Experts of a small language model.
Size: 11 layers, vocabulary 9647, 53.1M parameters.
Training: a variant of Muon for the experts, 323M tokens, 9322 steps.
Below are experts of layer 6 (counted from 0) of a mixture-of-experts language model. Rows are named router (the router's row for the expert), gate (a neuron's input weights, with its number), up (a neuron's input weights, with its number) and show model dimensions 0-159. Each number is 500 + 25 x the weight over its row's rms, rounded and kept within 0 to 999. Numbers have three digits each.
After each expert's rows: "mostly gets" lists some tokens that are sent to it at least half of the time; "gets" lists some tokens that make up at least twice as much of what it gets as of all text. This comes from a sample of Wikipedia text that the model never trained on. Tokens count by the router's weight.

# expert 90
router:460511552492508541483516520489464452533503495509508488474489490523471478517483501488497478483540482501450535474463513489499524514527464509510521506474546480523493539473516479551483493447478479498484549472471510529515517494489489506475500499529485523500472517519472498484501475452490499498492526456533501524464509480472544544501511502462469474549507457522520492485547467491478507504476558462505545496500503478511480498524489548457473540531498521523484498529531494471489488507524484
gate1:496512543537485457479501536526514519489500503518516510513551478499502467483464463515551487485497483512523471513494500489539511488486534491478484512443479530458490507519478504512500501481511488497517525496498539501475507502493556489498480524507527522515481479517488504485499464488496436533499511458503491491542511444511438531502483504466550514472469485517519482498482478509528533471491453528505512517505529486542478541523552510461482544471502557531469517483477515539499519533486515
up1:486452462540494507503560498465491497517504505494495501490475507476502491463498491475523499519579507460491521506505465498531500466520489508543538503489488468498472473505532459483481531534501510488532449458529491464491525507482561532515525513470441494475452458479504512490498504486476535490529519503484534520495530532530518522490471480502523480487488473499489493469480516530475538496521515484473484486476486528484482470532465500481438515457496462481490539510487474516519487488489488
gate2:511461495484483439469464551529522496537533495543475506524451509529485484523495492470521494473501462482496491487513499537481510515519500510524530531474516482475494542530534501559476489535531522496464563452483503500517491512532501517508485510472494485500511444503481484510501493494472503527446543454493497476521474461498498544525522519469486518518476510501466487529465538528477478517490515521511510498481524530514461506519489478481493487474469512525501526497479490523449455506529480
up2:481501483535439472507508495510545546509505484464521539521507529474519508529492474501465509487520518465502507486500521519472506502446528487503456454500538509505540524482470517480487515460474540518530517467498506453517443510529491495509446506528476508467518511486479490506530471494467496503509500475504513533516542487517505494540515512508541436522533445493536488490489539507470497489499534521488478435516462519501448513481495511528520495496506471505497503504512495486527493466456509
mostly gets: "Scientific classification", "- Genus", "- Species", "- Kingdom: Animalia", "Personal information", "Personal details"
gets: " =", "us", "==", " ==", "ia", "a"

# expert 93
router:483567502513517529518487524466460535475501501530492508463471534491540487506526499513504517475462516491467512489528492516519496553516473488480511513499458441517509475534494495498536494521497541471511490506568510436523509493519481490478501505489538508473552447485512477486482519533517445518547496468508537493519498513464486458511500522529505484511519472509492503539498504525541494488528490495495504481523486499499505539460480480472463475500519496520531518501505439478466490510506460
gate0:464534493490500517499533535473486492503530450543478460506482490477509506517480535475554484474485509486512467493484530495529494477488439468505497519557509478505474517503516509533505453520462530541520518513474528508470500516479492550524498478541484479525501527539500481494475533530482521488509490465506467484528533475552510529462477459506470474511528511531521490473465489515490546498481479496511542521502447518484504501480496495517469505499472529507525494468474437507477504465509486
up0:467547473503493512512502495516474480493455477508489452511505523485511508526506511491503458440483490496494528488489508517526487494526477479529479465498505463485468489494524477495505489508492552504517516483494474483437504515519482520485448493539492458494490533551499473521486539563496499506461454491481453491523538509542507483459517485488473509542501502532530511481490484506517506466550484525502552482468459499540505509490491533568484529444474504482506498477479496476502491489488495
gate1:529526479525484490478478482483465444506484486499477513522556450499495494512484486511511521486575502505460459503540525540506529487490513491522536516501507477510523491518497466523469497512476552522510497556520515512484489526485463483522525504511516492521525496504471480548531506444497485512508468445519535500514503452498530467508472498549523513505506519499523486507489500494532504573495474500474469553468472516504503537485474511509508492473467464513495481527525471507504499483517542
up1:472465471495501463509495537506494493444482538502506491476454504511530535493521512513496513519464459534501509493495544507442483498505479517505478543527485506493498469478513504460478472548538492506503488486552513486511489470505470499515488502481529520476492511524456518477542509473497468486506552500454514483532488512518495542494470539504549501498485462520458505538484532493484498492492530527522520524472466571518533543521533503463484498507503534480483459530524524510482460486504508
mostly gets: "ennsylvan", "ryst", " Atl", " Columb", " Soc", " Av"
gets: "ac", "r", "ar", "or", "as", "g"

# expert 34
router:504547510502533508516517544517471508527521489570538469521547513514499500515496476514446507533515519543537518497517483479475517509507513476474511512474520524492491446508478491517514520488478499466460495483473509508474493527527485471495554527511522483521485527496483451523453502527533493543524485524479548471466483535522477482485496518522491518482508518532512495510518467483465460519506481493523497496470518466498456435489469504491460493478493468500508483455485526478445476518488495
gate0:480495516484496488516506524511544527489496483524469524530512500516513454491474515510473475518516534453513531505518475538479469432506534491472524499550498487482494505509493507522486496465502499512491524479538491481490567541467518471541508489463475501490512475543490483542498541533478481462510478518504511512521510528535488492451519496514485494488500482535541556517491439491522484526519477520477526533517483523486484513544543495522484433483502504515517521475529469474466477512492490
up0:463488483502489486503545475478522561486474505531512483482514465528496448517522506482553492503481504476538505500449512507519500460489576458473496481475527494508509519507493463509505508479470513518524510502486501510489509494439516518528472511466510474545513479494441475479518479471507494470499482494516499512521492503498508500467493520522466478481527489543529523508488433498451509484479484493515509513524541461472480517513529473512518494442455490499515514499461442475512519496463490
gate1:475522502485494498502486576470502471520482517484499514502538501530495554515508501471503498488475484492510523473488506510489525548512510463492525480488525478491489448512466480482529498483497478503465510490506528465490480524422461526475528508546485476455530486508492506507528525546450493501482528532506554488499507458490511513472502546508492502532537510473453546506514509499489551488520460454554454529529471481525507516485517483477466476519473491499501487490484506504506467490511508
up1:504510476555490521511518504472487527523453472482492514463554536498500448548497498433542510496523502509526461470478475546489450494507471511517484473478512513492452511510458517505511480512478471501463472478487498493545485547514490526501524483521500492459489506454460542515492489478520445502499528516498519525488485486496514495507517480491508483512504550521555473470492534488477503486465487513512496502522488487479533502499519518521517520458465460456493489455501494489464499469499528
mostly gets: "ulliv", "evin", "usan", "har", "my", "rish"
gets: "y", "aw", "ay", "ur", "ak", "oy"

# expert 25
router:510457485532547485545485491477514524510502502533510499477480485456513468497509530445529487494505500525487488469497477500487495491523480443485506501464520501518486520432485487475496517459486472488510504503491510541546451520517555446542527515506450548471501536471527509538476442514504490540485518501515497528485521477488497507520544492488475507501502505532459497477506467523454479511507496478549541472500525464493486496536513496488478499499485465494495513480465509513477507519524459
gate0:510478506492486454558517470465493499499513515482522499461478456507503495512472516486505495547526488483478512472485522505537449505512460501454478535495492488539529486540478532539514483543498513526526539501533503465510473484519480477516508489479477475530497517485502499500479465533479462540535506493534515487555484475483535494502470478481501480434514487536515523474488517481517522479521503448482498490498479484480492483512497446479469472501436523483467493500504475535498521473540459
up0:470448470507486462553517464497521503487472499499533455462436449556515513529491489462514496497484478459482524516529514510526502495491481488466446523519491466520537490506498521540532496523477506526498497499512496502502501454516468511504498512555507515506489492499493503533568481513515497518528511491500512494524493457505544469541479519480426481450517501542536489468480484473502539535495501488532514472503473485488485498515516467492524461507482510498494505518500505485482530482525487
gate1:542500502475484502511490527469480490472521475498493568501494494482500500519523487480492489485488493472492445485540513487509455515539488525473490463551520467488490488522530490462485534494493484460498496531509502489556463516504525509480450553509451473470503491482487523528485510469503461500524488499530488503532502476528490449492512516533490536475526501519544467496467497508516504476502520488455515561512489509471472534513474471515511529511455493537496511521490458505459446473527483
up1:469481513499499498469473497498502521513487493516509472478466512499521478482482533514515524522496532509503540508446503521457527475498501473543520527473504531499508507433469550544496478501482518547468508450529504529488537490503503462536500462503568524519519520515504449474509458549508508502491502528489460472500507547457541545503496489484518529537479520486510540475509506465488492506475522518512454455512485489499539446485468490517478485492502485512489503515498496477517506531510528
mostly gets: "ía", "ja", "je", "ić", "ndez", "š"
gets: "os", "a", "z", "j", "o", "á"

# expert 69
router:529485529529540553510507503479471451503454521504518488497532508505487510494514476477464509482511510499483526496482548534467544508535494503545534503498504489544439514513496517494548462512529520507483508504485510498523506512484486462518520504463511517491476510497525526496530476492475502513458520514517499558522510516465525527512479466484525457489452529472506545497518499488452492527549499547482516510481467548515510518477505471518462485520488519483504513471511479495543434471515492
gate1:500481505488482509482499485527494473533484478487510514555495500501501531525510468528508501520520527511512480513521455502552519491537495513523479557482518526524485498457465513458503493513457514495524489462476520478469512521502495506544532490492479520496451509471498439522521485541492495549487477510529482501524533505530547534483525513503469521531546502495553492465503508498504527461515531479508481486494472537530521528468511497483479564519462472502541512483490504532469475541462476
up1:545508475491517471513489494484487522458482484522514499466496479517504517477510514470517460455483474471519497463489532469482489508478523541490516468511473487517523493537516470529511504506529552492514491552490453500541474453526512487503528516509489492510515470497500553484453521461505532501551551508495510491496516461514512475543503491487491469443472483505463493508516505505501481531471495489474527537537493451493488521543489467513516476496546492502444489501480491456543535485520518
gate2:488487522486478497518511507546501497510468477519469511491524496496488528474531538495483493476470494481471491501522500558540523463562498517525480477509483472525544518472489487471526455494475527470446480535500505524450469509519533510506525489525476481498439503530524518515497502508538539495487538473547450507476462556474506494475486459505471481517508506471512446482517498513517527494494550485488489540495529555510509498490534498511466500522503480516477511492475496469523499518525521
up2:485501491447492448563477489541492502490468445498482513481534493468532504519518513518500512480516499485508500525538503544522567468516496536513453499506475484518541510525483494504546453489461509498485494511462457520464497504512495527513492485533469481477463476491498500523496496499544536502481510458539464490481491551517544506502489450507526512510541501468490442480489506480450515481506525491481497512459503550518498515511523502469498499504520492461472499505467512504524506465505508
mostly gets: " in ", ", ", " of ", " on ", "In ", " and "
gets: ", ", " in ", ": ", " of ", " on ", " and "

# expert 0
router:502499495575514499470479494478508467522487550487490487495459509543485531552461445463487499492508493485497479533501479510494497547529484491508517484464497515495502540538484523507483544550519532484552489518522533447540487501484509478478538470478480503475527501544477548504493470493482500460462494483506535531530510523498487527531481504502491519490464499478464525509504505562479487520490485479524501538461501490532517532484496505520515526498535505464478525467510478473504481467496498
gate1:468508500529520490564513534496530502471492504468514471516541501491528524516487467503532497486503482484479482507526495445511440475523459476497470523492484482470505507485483524502494503462506472483512493471518504484549565510531499488501481530520493481494518497486500509537496553454476516482517552496483495490506474483523464533514551505503556512524461509541520528466518509550482475503547468492538520461476517529514481495488521496488518507520500459478543510454473501516479461507504483
up1:525560504455466499475484512484487502537553516530486512451480492506462471465524469527465518509513529447513501512451512496435545480517503506498565493477501513495491507506523504497520501550509507541465506509502491512461471485494504552531511490504529514510479529505512492481495441526521484528485467504529469495528510522486528487490471521479484475527542483500502470578521482471518486490460497502458494536502499510497498526523491483486494510481480539519470491527487494478516525486485529
gate2:532518499503506463475496486517511503471515528467497472463485493488539497477553477495482531511479509493499487459507532506501522494489515499524467499457504495501492506500482500532467495499531514496470482514515486486465514488495462445524517477501492472499508496523511512529488557509528478493493518447544510482552553509486490484524533555465529501479493487469489512529512512481471484591510475487493553503526496505510502523490563541537521491518508465501500528496470516568482489471481539
up2:522498495485512513555507536504502517501495499514525512490504465479465508494501498512495467523514550551513558530502466529490519558529480497510538505517489527515487467488494505505501500513506446488511509548514505502515495507575533523474492493512524522518457498503485485481485484538504492535522519535473494494441481527483526541490542463522478501494522490521511507488449473523493548446545479492461476522489474488503488498520458474514446502506534563485485475473509493496515523500499477
mostly gets: "% | ", ") | ", "a | ", " | W ", "ia | ", "o | "
gets: " | ", " ", ") | ", "; ", "% | ", " |  |  | "

# expert 91
router:491458511524483519536499463486479499536444520519504527527522484475495484478517530473423468547509452511531512515496552519544461468479557512501507483481491474492482496524510465522505495522518492495486479511469488493495509519491527508514495543477449529515531500532469506480469507510542490461535528485483490427517490511489505498471530503501484463536508497487494495474506520514469468498464468504459466518493477520496541526527528501529534479479510518489528503508507473494491524484473455
gate0:547505504493493513467503491493489537538469459537535483555498490450518469513464471537525506491509452491475508488480496501469494505453485493493472503528499505525492511508519507453444498516521464524463512474485491537449561489488510510493493488477529476473469537515444496534485473472493475514508488477470463485517553506518527519493536460488490552518489477469494509526498482438508496514464495494490527484498523520525471522508498516530492477503526520547499529490506529514520517462500496
up0:454506513514517487495493556516511501456500546466463534467498537524478492529528521449479526508532499502485462510550493470494511477550533486508520502468512486476500529486502479523547527487516511457556481528495474500546473534531461479509498474513437528527500483518535502457505523522491529532449500522499499505493489483506530490541488535492526477493518498533546498487503507531472501468532511503520467531482479471513549496487506475514530540483487471471515484502521509498487480508477506
gate1:458484462528530482511488538510544515523512508459473521503517537458482488493482550482521567464546485497500467500551503486500495490463480506555503470505466514518534537515499478528489485475533497521461473524516522514498490500500496488472485520516517541495461493478508455460507505504503501483522517539526514505496521488494481491480467515544475510518535455500503509468492487524532430501524512481505461483530496507506510484497506487478556509475467494486497468498495494541532471440535486
up1:461498487510530486492493532498527508487474521478475511509483512490474458523479553464529545502547497481520453491529504479528472449472470498532546485507481518520553486506508485509474486459512509514477469509501538518502496487476496492479472519517515571505481496458525449457519510539492507488520543542523516514482507486504480472493488494543497497485519494511507524478525483501515418511532484476498463489541472501510519502488501495479535481476490475481535468492493485497532461451519475
mostly gets: " for", " of", "s of", "or of", " in", "er of"
gets: " of", " in", " for", " of the", " in the", " on"

# expert 39
router:455524494461519490484474523482501506535505489512442514528491506510486491490505470490460497500541468515499547480561505476452474523489443473499509513535500467474516525482463488511535527518510477521484490498544510501512516525471508504524535512533547504531518483487481492485521473468477501507536527536507473443503442453499553514480496509525515505486473489516503517548512501504515465483477465495496467483507517474515544492518466485525469520508504524495454532511471538526528520505465520
gate1:536483483488517480543479512502483466533502490453524526508453500498478461464501485523476504486501507504467519505465524496516428506482514562510503477547500496522521502524535532522515490555524512565467532522505478528483521474522500546439486512501556511466513499479515494474520488528536506506511503479470504496527490486513520519494522502521529528510544504521475546492471457494447525509474476507516513512497485472522460483487513479496506514524539498476500486538473463538517506500510512
up1:524515515471496498494488525491483486542519532470513538477470491482487449467475498503500517483426555501476501528473543486487445489504484509512493474533510510535508534502513508499517512546514503544463528523479503539485505512513482550453470500484563535486521514489521492501501488518522491521558500452474514517501515499483504521497527530480558498523511506519468542517528486565508514504486509486516524482493495449469468543472483500494480479524533510511496492524486466517480475515499522
gate2:497464489531459542516494512502495509526524465532473582497515499480497491500510526519536491527496515525457535494495534484496500476557518509477521468500499455489512532484497514490502519511467484502511502525493505560522497431523526493516516471543516523461463474517530518512461479471516525497443515530498542484489524478556529487492506486495474475472481532476528517513525501512499510522533490502508506498487476500454466492493459522504490533554485497514507529512534506506534494555502478
up2:523523503489533477567492450514481500469508535449514478497454500506513472500521482526496510486514528481516461480507487569493492536495484496509483500463503550512461466524488492513496489505551484545459507497519544473517532515541495540517488481490524514481523555524481502449513521565498507486543501530492501485518496510481478500455496475507482508512546517487485509472528505555517520487477517493477494486482502511532485518503508448495492501491541514497510490528519503523483535439519485
mostly gets: "| —", " | MF", "|", " | DF", " | FW", " | GK"
gets: "|", "3", "4", "6", "5", "13"

# expert 84
router:535482480524512491503488526481492473544494478513425500493524516509515465538460509541529498535546458533486477470487491508508512512496459508492545485525502499493510474481491494514504483524518518527515477499531545484510484511486492542507521455484440527470487503492501485492504533513533523503484509501462493453514490505520484494537506505485492540490523482511522522511443460468544501464498467494529460500493510529515510527530472462477494500559487502461522503514521489546484432473478530
gate1:488485533540525481481481500505471536482484510517474513517492531442471488514499524490481482509539501497550481486486466531549513468484480467514518488523484474533504505524515487492489474531475525557488482497458504434538527505514523516456470488502478485526535480484501551502515496521499503505489511530528514499487519480508541481518516496479487498504518474500501534465499564529465482477480505533488471502491517483461513489496498469498537481513514475437479459559513462537557509510488497
up1:483515466515527475454477456552467482467516493478514498491482515547481494480485589458514498521472518517519558515491484526510501487468446527508493500513461552502516500484492524473508491495537513480490478525460490496513512501470471516491509540525497474505474511543495469480503489497503473514485512545505453500482501473520528503484539482504535542492515478523487484486467494535461514510513528451475498519508478485495491481514508540503467459474539516486501442481492502488535496529528526
gate2:479477505515480496482513506478591536488469554578521513486514486494503491483506492482496490492483483490549513504473489499480495520526491503513516481492512498496472469471497496518507494511507481547458511527538476514497518462478554496488475454478520483499458495486484498508509484485484498524555536553487510549520507450519483515485514503482464537476510506507504495515482448481517506461458459496542473526469511480508462517520499512477476502448471509468474473488501468520461507512486520
up2:517535454485507532528471492511527523536498479469507498466504490513523490492545485544505518533465513513545545529520538480494484488500495490519489496517480541503488504504524522458526517521514491504505469519490555499488469543540456515514521539522531513468491492522542510504508517536488500490503503471457470496473509556479536503530486510489527497521476478494481535467532498516498496525513498497478518478536467494532535493468498494557490462551536464552504533522541500467493503471457496
mostly gets: " million", "500", " billion", "700", "300", "000"
gets: "0", "000", "3", "5", "6", "4"

# expert 45
router:493476520498509415474526532486467473493508501475466508532506500550487529529507496540464501518465521463512540499499509493504500520473496508481478506501467504507499515539514563461532470504492479488519487556523522498511471515487492485516492511500520516539491503491479503492541525515515549484527507560462528502510500516472482493478514521554521521459515522502477521521510487481504487515506521487466490505531533499472539529517495484474519544456458494526508544505498501445541483447518501
gate0:455486472521532447512517498499535484507480529474525482455505490507509459505497529527520540524455492503484485492495510534523483522493473505483520498532481556500544465520473498469493443482533493543530515517459466496464467487465511498501434493530468480521483512511515504494499456513518504517486478511478471517529508483451512468498469478544472477468491522488476520524515491452495564506503501497518504545503463504480506518482524498557481495522514539529518535475515512503496514482483517
up0:512502437482470492509492477470491552519495502497494442465517528521489524502485549538450522511493473521515520465548482492488497518517506528463480550472517521503514506489482507475470497533493502510558482511504498523476453502516474513467493482528422500545492484529520523520472470438515514488494493485513502517540495524460464509522504472539502514516506520498473471493454504505534537480518511527537532515526532474477502541543508503469492503526476471517511509477522492497489519492504500
gate1:499505544488536456467482521508509470480523503489497515543506483499437489488462502494475471488531485506441508527503470506456462463474477505485532501494498487495528496488498487548493480517536466477488516480519480524477499462505491481502503522491502478490478479494510521464485491555511504505449521510486447508523515469563478495447555470523508511482483500514522499523503479494480553502489475482461503460487462523453511470533546481482539460502498522532503476498492461478487489526526494
up1:519509511514486493528503549519525477520558503486466502584476464537475502453510509494522460507503448530495525521477494505501456490439511537499515473484486502481493495462502478493450483484517511511518470510517492473474500538486529506504508534527505493529509507494493519497500514490477506498500528484462503512478506523514472499470549486501533498515456521548519512527472477513518497507500484448522537476479493462447554480509554474524508471504545534529468496524499500512526522482520489
mostly gets: "| W", "- W", "    ", "; W", "w", " of W"
gets: "w", " W", " M", " F", "W", " T"

# expert 80
router:496466521444466446466494498524499514465467483465461509494465490516472503504522521494534504537480539453516460497510509531508517500480520456539521452468462477491501495500526544479524499534515526485500506495526486460510515506486500506500478499491525476520525479509550504489544512528507502466487507522496496499533494501485464484485532569557530481503515520513493504526524524470502515527507553488500475519588464515459489514489503505490518521485496500501524512493463459481504478477483482
gate0:487483492526462502486484483471489494534530509499522532486522502479508460496496546536484477508500485492469493549476539507459479474522527489477523509501497521527495460510496486455505537504532535516463474496520502493485503508468517460536488469534498470477543466534509503467496492501493509462509450552485524511485475472471543492534545517480511476485507470506507491575508453510553534474449498487492482544502451539505502512498502490517514487491518509493508543440486501515488532494497513
up0:491467537508496514426495486491519490474505514441477477520486538492489471544498517478464494506506523519500483496507513559504486501510470503473492485506508546480526466524474485535545487509497523522493531490467474534468515514529505510509511498519493519543488504464536516456434481470499518496513490507461492469514516516499524474511543512469435506522482492498446539517510495493497488524448464535504485522510476521554446510518503538494495502493474498541509489523477494488533526489529483
gate1:481501500535521485474514507482545503495515489474479501456479511532514474487483532463508491483474447513537509488468538543491498488535505505528502478510460533496526531497511458510462476459503512508470513513515491531489512458422527525472484486514526508526514482474490518518505515465509497513502516540490537522485514499500528513483439462510477509470429477476524565485490546497502512491497489497565506492531501499506482498513475472493473432490488482481519514514503506517495509484444502
up1:508503507503536579465510501559487471507467488519500496523524531467484556520514470522496512510484533486470528503494512455510520497461497523511510518453552526510484447528501531497533544478547461480493459511515530477495513528528492470548541508522513492466517524526521481489527498499489496524499504466493512543470463501525493500495531546491501498489500500517495490551487494508523474532518558472493480488503473488526493513482547490509547475471485453519524493496510517499500536506486508
mostly gets: "- N", "==R", "===R", "==N", " N", "| N"
gets: " N", " R", " L", " D", " P", " F"

# expert 38
router:555491506481439464439496462560518487497487498480473449531493510555498491507503516506520519505455522517548483481512492482523488508514479515546448524525525493447469497501528528516471454475488495502487519512513464474519543483490498493510447458487524477527544493483499529508505461557525556501531486524526466482464510494521547470491480499496501505493494538481503495504486520473523492506499526498485477516485512491482504504529523490514488510468498489535495499489521488504532509472474541
gate0:459499522577503473512511485490545499472484480465524484466507493478466509540503489500492533508494506554492538504487513462519502451494503475505504468511479515527481547471483495521457477479500508432480537512509506540474509514522495538478521528535492472498506486533482481467497512501541521486494505510513470488521542491528527506508545546486514530534486469489492520521497509482470549528477533506477508506574522478480497539531492510494523487467500475511523528465499491496509549465512501
up0:486494490498490517446494480492550551526503493463512487481523479515483495468477500497532499529522477485514569511495515507509502475470490499496476484511497513528546527480529500486471493520531461474555507496485501528512473439476447494480489480531454489539508459506508483463499495488485477500491527531476477507534513521420515485517499473467485503521483556511488521468499548490514535550510478516505519540478473470476521511461484504511459497506502481546516491543492482472492507493518489
gate1:508487511463502509468509498469502526485520485499464505460476504531487490491484494515514464501539510504452531471466507504475500492468488492525501510514551483561470475542536531570533514541467509504518480460482518496516474546506483506485479553482525500476520512507487523469507499549499530452496525516490506532488484530488522509507531498477492496485509542480519490501530475464500462468530472486444485527516499485472446467493500522523462565500533516480505526501515477482489512491529478
up1:476517521500508497527471489540494458502477473490484539531509532476483534544517502458506535503454449480455501541518479484495474511462516527470498504502494504492511508468490502448498487424485524500509488506481494520491496509515523489505512469503478520521495503480502432502543466481531481541499501473504491491500514481508466503524512507510520505493516504546509486517450559512498527491493533476519466469532454509498540527482531469513549472471498463529513484486495572496508479481466494
mostly gets: " f", " comp", " fl", " t", " sp", " inf"
gets: "f", " f", " t", " p", " h", " w"

# expert 57
router:528468522517497476524491517510502473474538531531474495534450484521488513499495499524494495487468491497469474517471503444487482488510498492503515518478490488522493479447506557471522488527488551501539491512563534470491545507484540516527500487477531509512509486486512487492573511526481486530554543556506526511516481522499467474466471526539521499478506509520506507553505503485492441488536526499500507463483504533490519556509520494454496519490467515528490495500509527494487493528481515
gate0:529522536520517495539518482536511474513516514471484495478507521491486487512450475517519477511534490500476482466510504482519493442510490488512541502471497503504493485502497466501541511563427541511508583488495519530544514480508543511512520494475549478461521468507497508511509480449480492503490498475514506545461512502477484518551502484474497507499498493534466501478517569507512519482491511504521514520462469518525549522496487495442491466503519512503514465516467526469499520483513498
up0:490474509515504490480517476500518496462521439547534540532509476547497482469484484515482457498465488499516465471519565552524468512501511524508504544504485514496481459546523528533512532520510497482513545478489518483511500514472493506505518461477474454496511533518493536546496522467507495498443473496499493515494517531476555500460508510476521488517489527503519476537525456498525522508509487518467488458508517497464467529469513516474533537493478505504539497514529491544523520491495487
gate1:506495525519512535523512542497511492515478483504453489505498503480533526506470508504499494495455499489491487498511492466505517494540440489485505449493543460515476539504534473520476499482541463454517505510508489500485467501406504491492512477498470526538498500503498473554505555505527525504532495512468482495503510550473525513534518489488511497490491489504537526529480507485515496525471516486529519494488493482501484527446517489481528509516491538502562478459553523519498469449515547
up1:523533484509516513486535482514484490527510526480485522512546506517481524465489512462489482469430496524471483465512486504460441517476499514517507512525501475508500489504480498444538516462568502525519522512497495497500515514484515496509493526523542491512502519488506500480538508454464481506504472475511497507555478529480541511532524504504504521478525466471509483560514499467550522494527471503522484491462473493490503531512485484543534490504539529509510510494501467565444514492512452
mostly gets: "| H", "- H", "| K", "| L", " m", "- Ch"
gets: " m", "th", " | H", " | K", " | D", " H"

# expert 31
router:533544501487537523460462466505492471504492465511477521525511510496516499479483476493506487507508518548529507492521488511517565500464502491511514488506479506452515533523481538510539531494514521490504480502523512522467512467506521537540528501494481521481491524525483533492465497426510535483458503503529477462544557534497476496522508485467506494476453501525499490501484479515489523516506492495499545501512533494470563474493521487532461533477513509496484504462530519481553522472441504
gate1:463502528520493505530503510511498513483500497547561495537481471449497529500450487486548490510506545502480438519542473524487509495494503502500474474508509494510487533507502481545558476484489508442488502488472489512476472481479505504473492501534455471490459500544472518503514462470490505510527519486532482479480459517494511487509493532518528527533520535510549521512458486466529483512477499473496503467480469474486496477462475480489497490483457521534486475461538482462501449518514510
up1:512490448492503477498491497510480549525451518480495509484498500554455457489497496493458521495538454466473508511519498477510527521502515504521513500487492486502492506446532507480474541548476506498507512480494545475502486485488535480579525493510473527510482478444513517536501441510475514549503504521461526517507508484476464484484540496511505479489484521521466478527542544535501532487522478478482466497496467540491506536550483522488488468511511505471504463474463518502518510502487500
gate2:500461538551458502499512489499475497473469479492493492490492493489500462497522513526532501483520496538438517486530469554528474551509501499460504524507481512494496497502502514505509536496459541465534527520512506502553540469516508486503516519478529539522480529513492536512541470520539532499501525547500495524528471543507489522537550537494472518479501489474495468518492517528482470498528510459496542491448528496526457469512494476494505516504499495481451471494452501527516528508493469
up2:501488466515508527472505482513516503518489500565520530496549475509497550506476526529528503513502494532510537487505490462496514530530513501478464523523519539516441491512496492459516555464480479486441456533505526523530508499452526499531532505544463551537537507493449507517496488526515510482454510537467479476496486508545498503491474516463491503517491502503516477531492499475527504482451561512502494488485511478541524528487483479502516494508485487512504488507531469525487504498454515
mostly gets: "/", " /", " ", " #", "i-", "<"
gets: " ", "-", "/", "2", "3", "1"

# expert 79
router:533539502489479445526479519560564462496457501490449487490475494506494535520519517542490518519473504483494488501501536465478498525468519484505470519503520468511507483496505520487491481548495489467465479485501483480530519470506521483473485479485502554477511465520499493481514441543502494514510488514476494462471500504498498460496535473548544532523516526479528498469469511503526481530499522532527464493522516501494562504513521466448495507499481482490515521489535476454526544496501485
gate0:522532509525532497490440483491447529487556527506501504496462458498485481507448533521502534544515506496474547532469517506493502506533526438472547503498537503520490502497489476519499497534485519523488486519470494495539495462490442518500476487500476499455503506513533520478472452516516513506544508480519534501515502488456516516540533526521512502440530532462504463512475506499474511516481475491485513520474491527462484501477497500486499507493457499471521533484523452475503485492532475
up0:449524504481493505509522506511464523498501520530486534561521546512505504488481514515481495540551509482477491525500476492493558476513493489511452483530520503502490474519510526502476503534525505502473424466481482490503495477491478433489505482483502454525524492489511533493483511516521518544474482548523514522511467530510476500489508533467491515523541464483511528476506458481510512513514472506493470483466504516538490492477498560481513509500550491450463508489545553480511524500513477
gate1:537431429492466497463439513521552537505468479473509530474509464465484524493494534533505520517521494506489532492548505533496514522510474484482530510457523535484488484474530490541483511516474493520474556504521513515514459494465464503507470481517457515497546518476509505521473500498517504495467460527530482510492493477503509506508541526497445518504508508458519479515492520479509486527546491498508508494496500488496510462521480506493470516527491508459461551472487515496469508478485482
up1:529450440481452514451471510513542514491441483499485532486520470447474545499488522536505528499542477496504474520524498521485535511495466519470558488471496503478453478521526536529473481532498509521475547540525526514483477477455468496492465502513489536492530519496530523513490511482521535483459469504521464525538498492513509495494548506539462529496494514485524490512502529489521523526513494484525495467484483498494485527519470492513481513521475524487487544471488480492493524516476489
mostly gets: " c", "-c", "- C", "| C", " the c", "==C"
gets: " C", " c", "C", " g", " | C", "- C"